From a checkpoint of a small mixture-of-experts model trained on Wikipedia.
Size: vocabulary 38585, 363M parameters.
Experts: 64 experts in each of 8 layers, 176 ELU neurons an expert, a softmax router, a shared expert of 384 neurons.
Training: 1176M tokens, 8973 steps.
Below are experts of layer 3 (counted from 0) of a mixture-of-experts language model. Rows are named up (a neuron's input weights, with its number), down (a neuron's output weights, with its number) and show model dimensions 640-767. Each number is 128 + 32 x the weight over its row's rms, rounded and kept within 0 to 255.
Before each expert's rows: "comes before" lists some tokens at least twice as common just after its tokens as in all text. This comes from a sample of Wikipedia text that the model never trained on. Tokens count by the router's weight.

# expert 39
comes before: " the", " a", " this", " their", " his", " its"
up0 [136  93  79  62 124 128 130  93  95 160 118  84 118 161 202 134 111 130 113 124 103 126 133 133 162 112 102  89  94 133 134 146  79 103 163  50 149  98 105  93  66 150 128 146 149  96 111 113  87 103 159  93 106  93 143 134 161 143 170 121  66 132 122 164 167 120 135 179 152 156 136 148 132  97  88 152 109 151 160 150 157 135 158 125 111 114 168 169 125  75 155 100 148 109 159 142 132 120 164 121 135 133 123 123 118 144 163 118 125  69 180 114 113  98 116 112  96 168 122 130 152 147 149 112 110 149 120 177]
down0 [136 109 108 123 108 122 137 108 155 131 115 153 121 106 141 131 111 189  75 119 138 155 168  99 167  91 160 103  90  90 147 130 127 160 118 109 117 135 152 208 189  95 119 130 192 130 166 119  86 169 159 171 116 133 120  69  98 168 137 126 169 116 186  60 110 161 122 138 110 107 117 134 173 163 195  83  79  92 121 123 174 155 102 141 109 141 125 104 116 189 147 177 121 157 104 115 128 147 104 162 122 144 121 175 120 109 146 144 100 136 114  94 179 105 129  89 114 160 158  79 152 133 183 152 102 121 161 133]
up1 [111 108 148 129 101  93 160 225 157 149 141 166 121 106 175 179 132 163  94 120 130 113 137 184  54 111  97 152 129 115 116 145 155  74 139 139 153 147 179 169 100 124  98 104 178 174 187 196 130  97  70 154  71 146 131 151  89 127  87 112 122 127 173 190 146 144 116 125  83 110 144 144 174 141  98 110 124 104 120  93 113 110  93 163  66  82 123  68 179 127 117  66 105  83 157 138 109 164 147 126  59 125 123 129 127 131  99 102 138  96 125 136 193 125 122 102  98  85 164 183 140 103 147 115 182 104 127  93]
down1 [ 87 155 149 169 172 166 111  88  92  76 102 103  95 165  59 147  86 188 155 105 105 129 103 148 147 139 125 134 107 124 125 152 153 140  96 105 119 158 119 135 162 121  90 135 129 110 114 122 101  96 131 133 134 106  79 130 114 156 111 105 144 130  82  99 147 147 177 152 134 105 165 108 125 165  86 145 155 162 132 162  74 126 118  80 111 118 141 203  53 174 125 149 130  82 101 111 124 121  64 124 181 151 181  94 154 118 171 161 114 169 128 156 101  91 103 122 113 161 148 128 147 112 116 166 139 144 104  48]

# expert 58
comes before: " the", " of", " States", " la", " United", " Historic"
up0 [128 144 146 155 161 118 130 158 129 178 180 153 157 144 127 138 129 181 114  89 159  86 100 148 145 138 169 140 146 134 139 159 141 119 145  94  73 100 155 138  95 148 211 140 125 107 179 116 153 124 177  87 190 152 147 149 189 148 121 142 113 126 164 184 157  85  91 102 135  71  71 183 140  82 140 147 121  98 118 158 105 216 128 148 128  76  59  93 210 122 131 100  69 116 116  99 133 160 197 135 170 100 158 111 137 107 141 138 122 150 165  82  90 138  85 144 103 121 157 113 152 186 122 163 167 150 101 111]
down0 [152 124 127 193 188 106  77 126 172 134  75 138 123 152 103  80 143 132  89  95 102  87 175  73 120 118 166 159  65 134 116 109 120  77 177 107 146 106 168 146 149 186 143  71 156 132 137 110  94 105 174 127 121 123 128 137  97 133 119 154 126  80 117 133 132  50  99 138 171 158 133 150 208 113 121 130 154  89  89 135  78  80 108  91 119 111 120 123 162 168  89  86 103 142 137 124 157 154  97  92 158 142 133 110 178  99 109  92 120 111 154 123 151 128  86  58 112  89 186 101  79 124 247 123 120 172 156 147]
up1 [119 124 159 170 118  98 134 174 125  89 162 150 199 118  94 135 150 194  84 145 150 120  74 136 174 129 136 139 145 117 197 133 221 130 139 111 132 165 120 170 142 154 121 124  89 111 114 160 108 166  90  98 143 161 101  89 165 150  81 108 165 155 128 131 107 124 152 125 144  91 100 103 121 147 136 187  94 145 138 153 118 157 145 173 188 108 154 181 132  98  95  84 110  65 169 122 109 176 157 116  97 112 129  81 160 136 114 117 140 120 170 104  76 176 144 133 150 142  85 124  84 177 111 108 103 147 108 103]
down1 [177 109 160 170  91 120 152 137 150 141 129 194 167 117 136 213 181 179  45  96 120 170 107 118 170 103 184 179  61 139 108 104 165  86 178 106  80 130 147 142 152 150 128 138  85  89 133 187 119  82 157  61  99  78  57  81 142 119  86  88 164 115  94 129 113 113 117 158  62 145  67 113 157 136 103 124 149 103 108 111  82 147 184 157 146  85 144 149  98 153  89 134 182 132 179 108 166 159 129 123  97 111 129 145 150 115 135 143 105 134 204 134 168 184 146 194  67 148 135 123 128 185 179 182 156 174 105 183]

# expert 49
comes before: " 0", " 1", " ", " 2", " 3", " 4"
up0 [158 141 113 141 197  73 139 137 168 105 149 117  82 150 136 102 112 155 147 120 100 136 115 143  77 148 175  63  93 114  91 178 179 113  53  60 178 125  75 169 140  97 121 158 157 167  98 105 126 121 158 109 112 176 166 148 115  86 112 144 147 120 131 119 130  96  72 144 110 142  74  74 103 136 103 157 113 148 106 155 131 171 182  98 128 123 203  56 142 100 162 100  90 177  99 112 109 103 171 134 157 212 112 149 126 102 161 144 169 141 137 119  96 110 120 161 143 110 165 117  93  81 108  77  98 106 140 126]
down0 [135 124 149 123 135 138  93 172 118  88  49 147 170 126 116 139 184 184 192 194 167 127  52 143 121 177 115  86 139  46  36  82 174  93 102 179 124 145  89 124 172 131 156 140  80 131 102 111  88  90 108  80  85 147 101 123 126 164  96 131 124  94  98 122  70 121  72 112 149 142 122 119 149 170 145 168 126 125 130 105 128 146 151 151 154 169  89 111 103  94 165 140 103  85 161 150 141 113 120  78 169 139 162 133 142 104  84 101 122 166 176  95 156 119 176 176 103 160 121 121 132 147 144 143  82 123 144 153]
up1 [ 97  51 134 142 130 124 163  98  92 158 151 116  76 157 123 129  94 210  74 115 148 188 198 123  57 182 128 100 183 144 158 157 116 154 167 108 139  87 121 146 116 147 138 102  73 104 143  75  82 165  93  81 186 119 121 148 163 100 136 119 138 137 141  89 184 148 109 147 110  77 150 107 142 178 147 158 125 166 111  96 141 115  90 136  79 135 112 115 160 104 146 186 128  83  77 128 111  72 148 173 159  87 189 129  96 125 157 131  29  82 160 104 151 136  73 155 178 125 131 151 139 156 144 143 185  74 114 126]
down1 [ 98 145 101 149  90 176  32 116 153 164 170 105 139 185 106 177  53 149 157 117 156 155 110 118 119  89  89  86 150 168 156 178 129  49 123 161 128 102 113  96 202 104 156 134 150  94 182 194 137 137 115 148 131 101 144 147  95 147 131 115 132  88 126 120 114 103 118 117 146 136 163  92  45 110  64 124  76 163  92 122 182 167 158 187 172 143 136 152 155 158 143 134 168 180 106 130 138  58 149 137 144 103  95  70 154 126 131 171 187 139 193 118 152 141 151  90 119 180 122 124 199 167 111 105 140 146 137  67]

# expert 32
comes before: ".", ",", " |", "%", "th", "–"
up0 [ 93 135 118 146 165  81 145 130 155 105 112 131 121  90 125 138 151 175 184 151 153 108 152 113 103  92 133 187  81  88 120 141 128 131 188 112 111 174 113 123 101 183 151 176 175 134 138 160 180  87 116 181 104 107 150 120 135  93 136 115 147 159 158 120 189 120 114 184 118  98 143 152  99 183  86 136 125 117 176 117 162  61 135  54 133 135 128  76 110 112 151 107 177 161 149 147 120 124 110 118 118  96 168  96 134  83 114 160 186 121 135 161 151 110 103 127 153 160 101  82 107 140 128 155  79 137 123 143]
down0 [ 82 102 110 137 159 152 112 113 117  92  93 140 180 122 113 126 105 133 181 150 136 169 133 115  93 115 164 125 174 106 116 174  56 155 126 167 187  77 113 110 154  89 126  76 102 134 153 118 122 102  61 136 116 140 140  97 133 192 110 112  48 147 115 129  95  66 146 128 165 105 112 130 104 154 125 152 135 149 133 112 134  76  83  66 116 117 117 126 152 133 156 121  69 127  94 121 125 103 161 138 104 151 109 104 135 116 166 146 126  92 111 106 177 132 131 120 134 133 152 153 182  77 150  65 133 146 127 174]
up1 [116 112  62 161 139  99 122 146  98  88 118 121  63  97 150 112 147 141 135 118 126 100 192 148  97 122 124 180 103 163 113 127 135 128 165 126 162 142 140  99 176 120 111 118 131 130 145 128 130  84 123 107 114 121 134 127 150 130 132  92 177 138 103 158 122 142 150  74 101 150 104 152 122  99 169 168 151 149 138 117 121  92 201  83 170 105 156 132 135 140 130 151 104 140 187 132 160 142  70 123 121 136 163 169  77 118 105 143 135  90 151  75 144  75 126 168 141 151  95  72 103 137 146 111 177 147 121  90]
down1 [170 146 118  82 181 198 108 162 111  77  87 133 105 153 137 107 132 121 151  97 119 133 135  87 121 171 160 129 121 114 106 144 103 134  71  92 143 100 136 131 131 133 159 172 166  73 167  82 115 158  81 148 144 161  83 111 145 173 135  83 122 167 126 104  40 122 137 181 186 140  86 155  73 121  94 130 115  84  82 147  73 127 193 147 115 113 104 133 139 110 125 103 152 120 125 164 195  75 159 127 147 126 120 161 176 106 134 139 156 140 163 101 148 134  68 123 153 141 155 112 131 155 107  74  92 121  90  86]

# expert 43
comes before: " the", " year", " years", " his", " a", " time"
up0 [160 160 125 111 108 114 119 205 118 165 134  95 102 130  79 189 134 188  83 134 147  90  96 154 120  74 183 117 176 146 147  88  92 101  89 157 123  99 101 152 127 102 144  59 140 163 104 161 133 100  77 120  92 143 122  71 146 123 177  94 134  97 134 114  93 108 105 115 110  78 123  97 113 162  98 180 137 192 163 188 147 160 110 123 131 115 121 117 149 118 103 112  48 138 117 105 119  79 148 126  67 116 152 137 107  95  89 149 192 116 152 148 169 126 105  83 144 114 139  99 115  87 102 177 115 128 110  99]
down0 [164 119 135 141  93 102 199 143 137 138 156 110 143 138  79 208 144 144  91 125 106 107 120  93 133 141 144  46  87 153 117 148 120 137 102 138 104 133 120  90 158 140 128 109 163  98 130 111 135 103 202 104 132 122 148 132 183 145 148 130 133 177 133 135 110 100 144  88 163 118 167 206 149 171 145 113 143 157 165 162 134 123 176  91 148  99 158 120 111 158 131  34 137 144  84 187 128 153 102 127 180 103 152 152 186 180 205  99 133  79 142 163 158 112 170 139 132 180 145 148 136 137 105 107 132 180 138 164]
up1 [120 103 160  84 119 148 138 114 115 153 162 132 126 102 124  70 113 178 100  63 116 102 140  69 110  62 168 135 160  93  92 187 104 157 135 157 134 145 151 125  95 123 156  89 117  83  96 105  96 146  83 132 109 172 101 111  92 102  76  82 166 143 166 152 133 117 106  81 119 159 110 164 124  80 139 121  81 105 177 139 150 127 150  50 139 162 143 109 139 154 140 186 146 171 142 163 104 173 167 137  86 168 127 113 134 111 192 172 132 145 124 184 145 124  82  93 186 163 149 123 138 164 136 109  49 104 110 132]
down1 [106 176 140 118 123  99 142 194 154 127 209 138 136 175  94 149 152 129 162 131 109 118  94  51 211 136 103 134 127 147  81 100 148 116 111  91 121 162 123 175 172 144  89 108 161 151 120  85 125 118 123 137 162 148 113  97 105  61 121 162 129  92 137 136 147 107 124 127 150  78 146 130  99 124  91 154 130 113 171  93 117 203 157 108 177 166 145 151 117 128 178 139 118 128  65 135 132 123 178 110 143 124 144  63 150 102 130  66 118 169 113 161  65 169 172 175 124  91  93 155 120  79 167 124 177 166  93 171]

# expert 12
comes before: " the", " he", " which", " and", " a", " but"
up0 [136 182  55  86 139 172 185  94 170 152 138 149 118 142 133  74 120  69  93 121 112 179 102 188 131 144 125 100 129 100 127 162 150  58 156 149 129 117  99 155 106 117 156 133 150  57 136 120  73 124  89 104 104 141 103  86 142 100  83  95 155  97  71 103  90  72 173 167 129 149 134 101 141  97 133 109 134  74 116 101 144  79 212 106 156 126  81 150  97  80 137 138 151 147 103 185 160 181 142 174 141 112 137 146  82 161  99  95 204 163 173  93 143 111 161 115  80 163 130 104 152  94 121  97 187 131 145 130]
down0 [133 115 180  94 202 119 122 167  70 160  90 167 131 181 117 101 155 127 209 186 114 141 105 206 117 146 103 176 174 126 120  58 150 200  95 190 137 135 120 100 126 169 128 174 112  79 201 112 113  97 116 181 202 117 169 175 119 111 129 102 171  93  84 103 167  90 111 174 175 143 117 154 158 134 107 161 115 118  88 141 107 165  73 161 144 168 141 176 108 140 143 123 173  89 108  96 137 122  69 173  60 192 146 114  64 131 150 139 117  91 159 121 114 139 141 134  75 118 116 170  59 124  98 193  99 139 119 185]
up1 [199 132 112  86  73  82 146 129 102 172 120 118 108 119 107  79 145 113 148 135 129  73 175  87  85 113  96 106 179 162 194 121  64 124 163 130 143  84 150 103  76 118 120 118  52 126 122 110 132 124 133 156 174 133  91  86 155 173  54  91  76 128 173 109  91 190 133 109  75  83 171 131 175 118 180  97  84 123  95 151 134 136 146 179 149 137 152 180 141 163 160 132 155 172 131 180  83 148 123 133 141 140  94 157 113 137 108 133 141 157 142 139 106 171 122 129 179  99 123 143 149 163 150 131  94 165 123 119]
down1 [ 68 165 138 107 156 115 139 171 171 152 145 129  93 113 171 180 112 124 113  65 114 119  99 128  60  98 132 111 159  82 130 109 116 166 182  79  96 124 147 174 138 129 214 168 144 117 180 109 123 103 168 148 137  99  83 135  95 128 121 165 165 121 123 133 125 113 176 163 179  86 164 120  80 146 113 123 181 111 160 178 139 115 140 139 140 121 135  86 130 126 133 116 118  94 109  93 163 159 186 124 204  97 158  91 180 140 113 165 173 189 110 115  97 107 104  96 163 127 120 144 138 143  99 164 151 136 185 134]

# expert 50
comes before: "\n", " |", ":", ";", " ", "–"
up0 [ 62  86 179 133 108 122 132 122 103 118 122 109 152 110 131 218  88 126 128 136  99 161 155 117 125 102 155 102 139 161  97  70 143 177  79  97 102  67 141  75 105 137  58  82 130 116 115 129 109 168 120  82 141 151 185 178 115 103  90 117  81 151 114 128 200 161  79 135  69 168 180 124 129 117 101 117 146  53 169 123 173 150  80 117 149 118 152  91 160 147 166  64 147 100  56 134  98 159 107 126 153 152 128 126 154 109 163 130 155 143 154 164 153 124 127 194  79  96  97 148 142  88  85 117 111  67 147  82]
down0 [115 128 168 118 140 151 111 161  96 109 170 139 110  65 137  94 143 117 122 178 170 130 116 119 129 100 166 128 151 121 174 151 116 182 148 135 117 158  87 106 178 100 142  87 152 181  81 139 160  43 103 159 158 121 174 110 133  85 106  95 133 207 113 115 165 106  97 103 123  86 145 147 117 133  77 112 118  99 155 152 159 142 155 138 177 140 107 151 138 130  77  97 231 162 132 186 162 111 138 111 146  90 175 146 120  58 127 180 107 120  99 168 120 130 145 130 125 127  96 145  88 134 101  85  75  38  82 129]
up1 [122 118 113 123 125 164 163  82 150 171 109 127 130 179 101  59 167  96  95 100  96 153 110  80  84  74  84  99 153  74 116 127 106 132 129 160 112  72  78 169  61 175 118  96 142 137 133 168  86 101 101 116 134 136 100  93  98 144  65 134 137 121  97  76  56 139 174 146 164 143 108 118 140  99  80  74  71 132 156 122 135  89 133 178 101 142 130 100 108 131 138 155 133  86 129 108 120 138 138 155 118 180 172 106 137 110  95 214  77  83  63 161  69 135 120  88 135 101 125  56 127 109 153 176 102 191 187  86]
down1 [105 193 131 110 122 179 138 123 147  80 154 158 141  98  86 122  88 156 109 102 126 100 135  93 106 139 174 121 153 136 172  97 128 137  78 118 130 153 137 139 126 121 163 149 105 106 113 148 172  53 116 141 144 108 124 144 115 140 119 108  91 115 155 134 144 120  95 108 149 110 109  91 159 120 139 137 122 165 133  98  98 140  79 163 106 126 119  81 136 127 156  70 143 151 139 118 124 178 173 130  85 128 112 138  76 127 111 113 153  80 185 128  92 112  86  92 109 173  95 121 106 150  85 139 104 133  81 127]

# expert 42
comes before: "\n", " |", " ", " 0", " —", ";"
up0 [148 139 127 107 218 100 164 127 132 183 159 165 158  94 123 151 142 158 163 151  74 133 210 145 128 152 152 123 144 103  92 141 190  98  99 124 130 131  98 159 115  69 179 137 139  97 199  71  92 194 126  76 136 120 156 144 155  86 132 175 132 113 112 179 136  88 167 140 157 137 110 143 162 148 110  73 120 182 134 163 197 143 158  77 186 146 145 157 141 110 162 129 102 114  98 106 145 104 163 130 110  54 102 154 134 115 165 155 154  98 190  83 112 184 106 105 121 156 173 119 102 162  94 144 129 137 164 169]
down0 [186  84 102  68 108 177 103  70 119  80 139 154 133 114 155 145 152 162 122 130  85 143 100 116  94  93 213  98 138 143  39 163 133 151  95 107 108 115 186  88 146  86  65 129 145 106 213 164  93 147  57 144 130 155 136  92 131  87 135 161 122 157  59 104 129 133 149 154 136 149 119 113 126 178 190 109 100 125 139 129 127 133 127 111 167 155 122 156 119 121 113 105 105 103 164 133 160 141 154 129 143 170 121  88 158 116  80 114 144 107 142  98 125 159 111 148  59 154 148 154 123 126 124 158 133 135 118 145]
up1 [154 150 101 126 151  98 150  92 136 107 191 135 127 120 111 129 126 151 133 143 145 114 103 148 110 158  82 124 148 128 163 162  88  88 108 162  89 144 191 114 118 107 133 144  90 157 148  90 113 171  88 141 175 117  94 177 154 155 140 152 145 171  88 192 143  77 157 196  76 121 142  98 136  86 109 128 112 155 117 153 135 146 148 164 111 146 128 139 109  73 170 142  96 144  84  91 163  66 140  84 193 153 149 139  84 167  91 141 184 149 109 175 122 119  51 102 169 115 165  81 139 177 132 133 115  66  96 129]
down1 [133 140  86  94 125 116  74  71  83 116 144 106  80  83 127 168 111 158 179 113  76 145 115  70  88 149 154  74 101 132 127 184  89  66  87 108 103 108 125  86 124 190 124 101 138 108 133 102 132 111  93 166 104 133 163 140 144 105 144 154 116 140 122 108 116 155 108 128  92 106 102 191 176 153 194 104 106 116 154  62 116  56 114 139  92 132 209 173 180 159 114 153 161 191 177 136 154  96 111 115 148 155  99 142 124  98 118 158 102 169 164 184 134 142 142 149 122 129  75 110 155 121 161  71 175 177 120 133]

# expert 11
comes before: " |", "%", "′", "″", "°", " m"
up0 [143 136 119 115  86 140 123 104 107 128  84 147 142 127 157 132 147 182 137 138 118  71  70 187 149 157 101 125  72 182 118 130  85 177 160 170 111 154 138 135  90 123  74  74 119 133 140 157 149 161 160  96  71 150 144  88  74 126  77  92 138 136 176 151 114 140  98 152 158 195  61 148  98 111 169 130 155  86 193  74 168 158 130 129 125 134 163  93 160 177 122 150 162 169  92 167 165  92 128 136 126 176 139 127  94 147 150 130 157  97 149  97 136 160 109  63 130 165 105  98 127 150 176 112 169 137 110 170]
down0 [217 152  94 141 180 136 105  69 146 118 191 175 122 132 123 161 153 151  99 121 129 113 159 148 149 201 151 124 199 167 126  96 134 131 119 136  64 112 166 203 146 155 138  85 176 138 153 150 163 122 143  80  65 147 116 171 127  81 148 152 143 141 167 135 132 159 117  84 139 163  88 118 110  71 157 104 158 177 115  89 110 137 170 132 110 106 124 161 163 141 147 102 109 183  73 146 103  70 109 219 169 132 144 106 127 157 185 106 136 157 148 124 180 156 147 117 187 128 146 119 146 175 123 117 161 165  96 113]
up1 [150  94 120 155 190 122 122  35 229  51 175 129 101 173 158  85 118 155  88 126  90 125 125 106 133 133 162 139 157  84  88 159 152 164  99  89 173 121 185 130 185 156 165 144 109 134 124 194 126  77 119  82 133 154 171 133  88  92 106 111 147 148 111 114 117  95 175 102 102 107 110 121 181 113 158 101  60  86  92 103  75 129 148 179 169 124 101 136 126 125 120 151 137 106 157 161 161 113 111 116 122 125  66 156 149  96 102  76 155  72 109 148  91  70 118 137 127 119  99 122 100 128  72 144  84 124 126  87]
down1 [189 107  98 137 161 136 133 199 103 176 132 168 115 130  87 152  97 179 197 146 150  79 122 113 153  83  66  96 137 127  80  93 128 117 160 123 142 120 121 112 176  87 157 156 128 184 100 129 120 109 122 131  83 112  91 161 134 120 153 123  89 118 156 160 161 199  89  90 140  74  83 137 120 131 128 136 108 161 101 189  68 133 194 105  94 135 100  82 144 107  92 114 146  80 146 172 115 133 135 127 159 102 134 111 116 119 122 132 144 137 215 113  81 146 106 147  98 106 104 121  65 132 144 119 152 131 108 164]

# expert 0
comes before: " a", " be", " the", " not", " used", " also"
up0 [ 96 119 110 183 123 177 121 111 108 131 108 155  72 147 124 148 173 146 122  80 126  98 101 148 193 135 119 133 194 178  72 132 141 140  97 143  95 203 108 107  96 154 138 145 120 126 142 108 108 153 132 142 113 154 112 150  94  98 166  74  93 125 117 113 134  68 157 145 107 154 129 140  82  76  77 135 100  65 192 171 209 143 134 100 148 167 166 194  94 144 130 123  69 107 145 142 187  95 122 140  97 134 121 103 160 139 130 153  77 100 146  81 130  99 117 124 149 108 138 139 160 155 162 149 156 180 126  89]
down0 [138 101 133 101 134 106 213 118  99 101 135  48 176  98 143 135  90 113 142 103 146 152 135 167 164  93  72  55 105 161 166 105 129 131  79 119  80 165 151 191 126 198 176 149 161 146 174 111 160 181 162 103 140  92  96 112 118  82  96 176 148 118 185  86 133 151  49  87 153 130 143 143  93 106 186 159 144 170  80 165 122 132 146 164 133 157 141 123 113  90  91 118 101 123 102 136 100 106 147 134 123  80 141 133 158 173 139 141 144 100 143 147  95 138  86 118 107 120 129 147 112  82  76 140 136 152 106 160]
up1 [131 169 121 117 104 106 138 136 103 105 192 117 119 131 138  94 167  99 188  85 147 116  73 117 150 168 193 139 124 119 203 107 157 147 110 189  87 113 145 104 165 186 128 148  99 126 132 128  98 131  97 130 164 136 163 123 129 149 141 143 101  88  61 106  69 105 123  23 165 160 143 122 193 148 143 127 140 120 126 134  73 104 113  96 130  70 141 118 135 162 173 128  79  85 151 151 176  69 179  88  99 154 107 115 147 105 176 171 140 121  94 159 149 132 156 182 127 190 134 111 181 123 107  95 147 165 162  85]
down1 [151 155  98  98  58 156  73  71 134 154 101 146  85  96 142 157  88 129 112 135  99 100 135 107  97 175 134 138  73 138  96  81  93 105 118 162 156  56  99  77 140 133 132 137  91 113 103 143 106 119 200 130  89 197 104 173 133 135 104 101 173 110 172 132 121 103 170 127  81 100 101 106 149  83 205 180 112 164 132 193 196 160 136  63 113  78 111 136 133 122 127 124 180 171  95 125 120 162 166 196  92 148 166 158  91 202 114 125 165  60 110  97 119 171 151 132  89 128 182 117  80 119 137 169 158  94 156 139]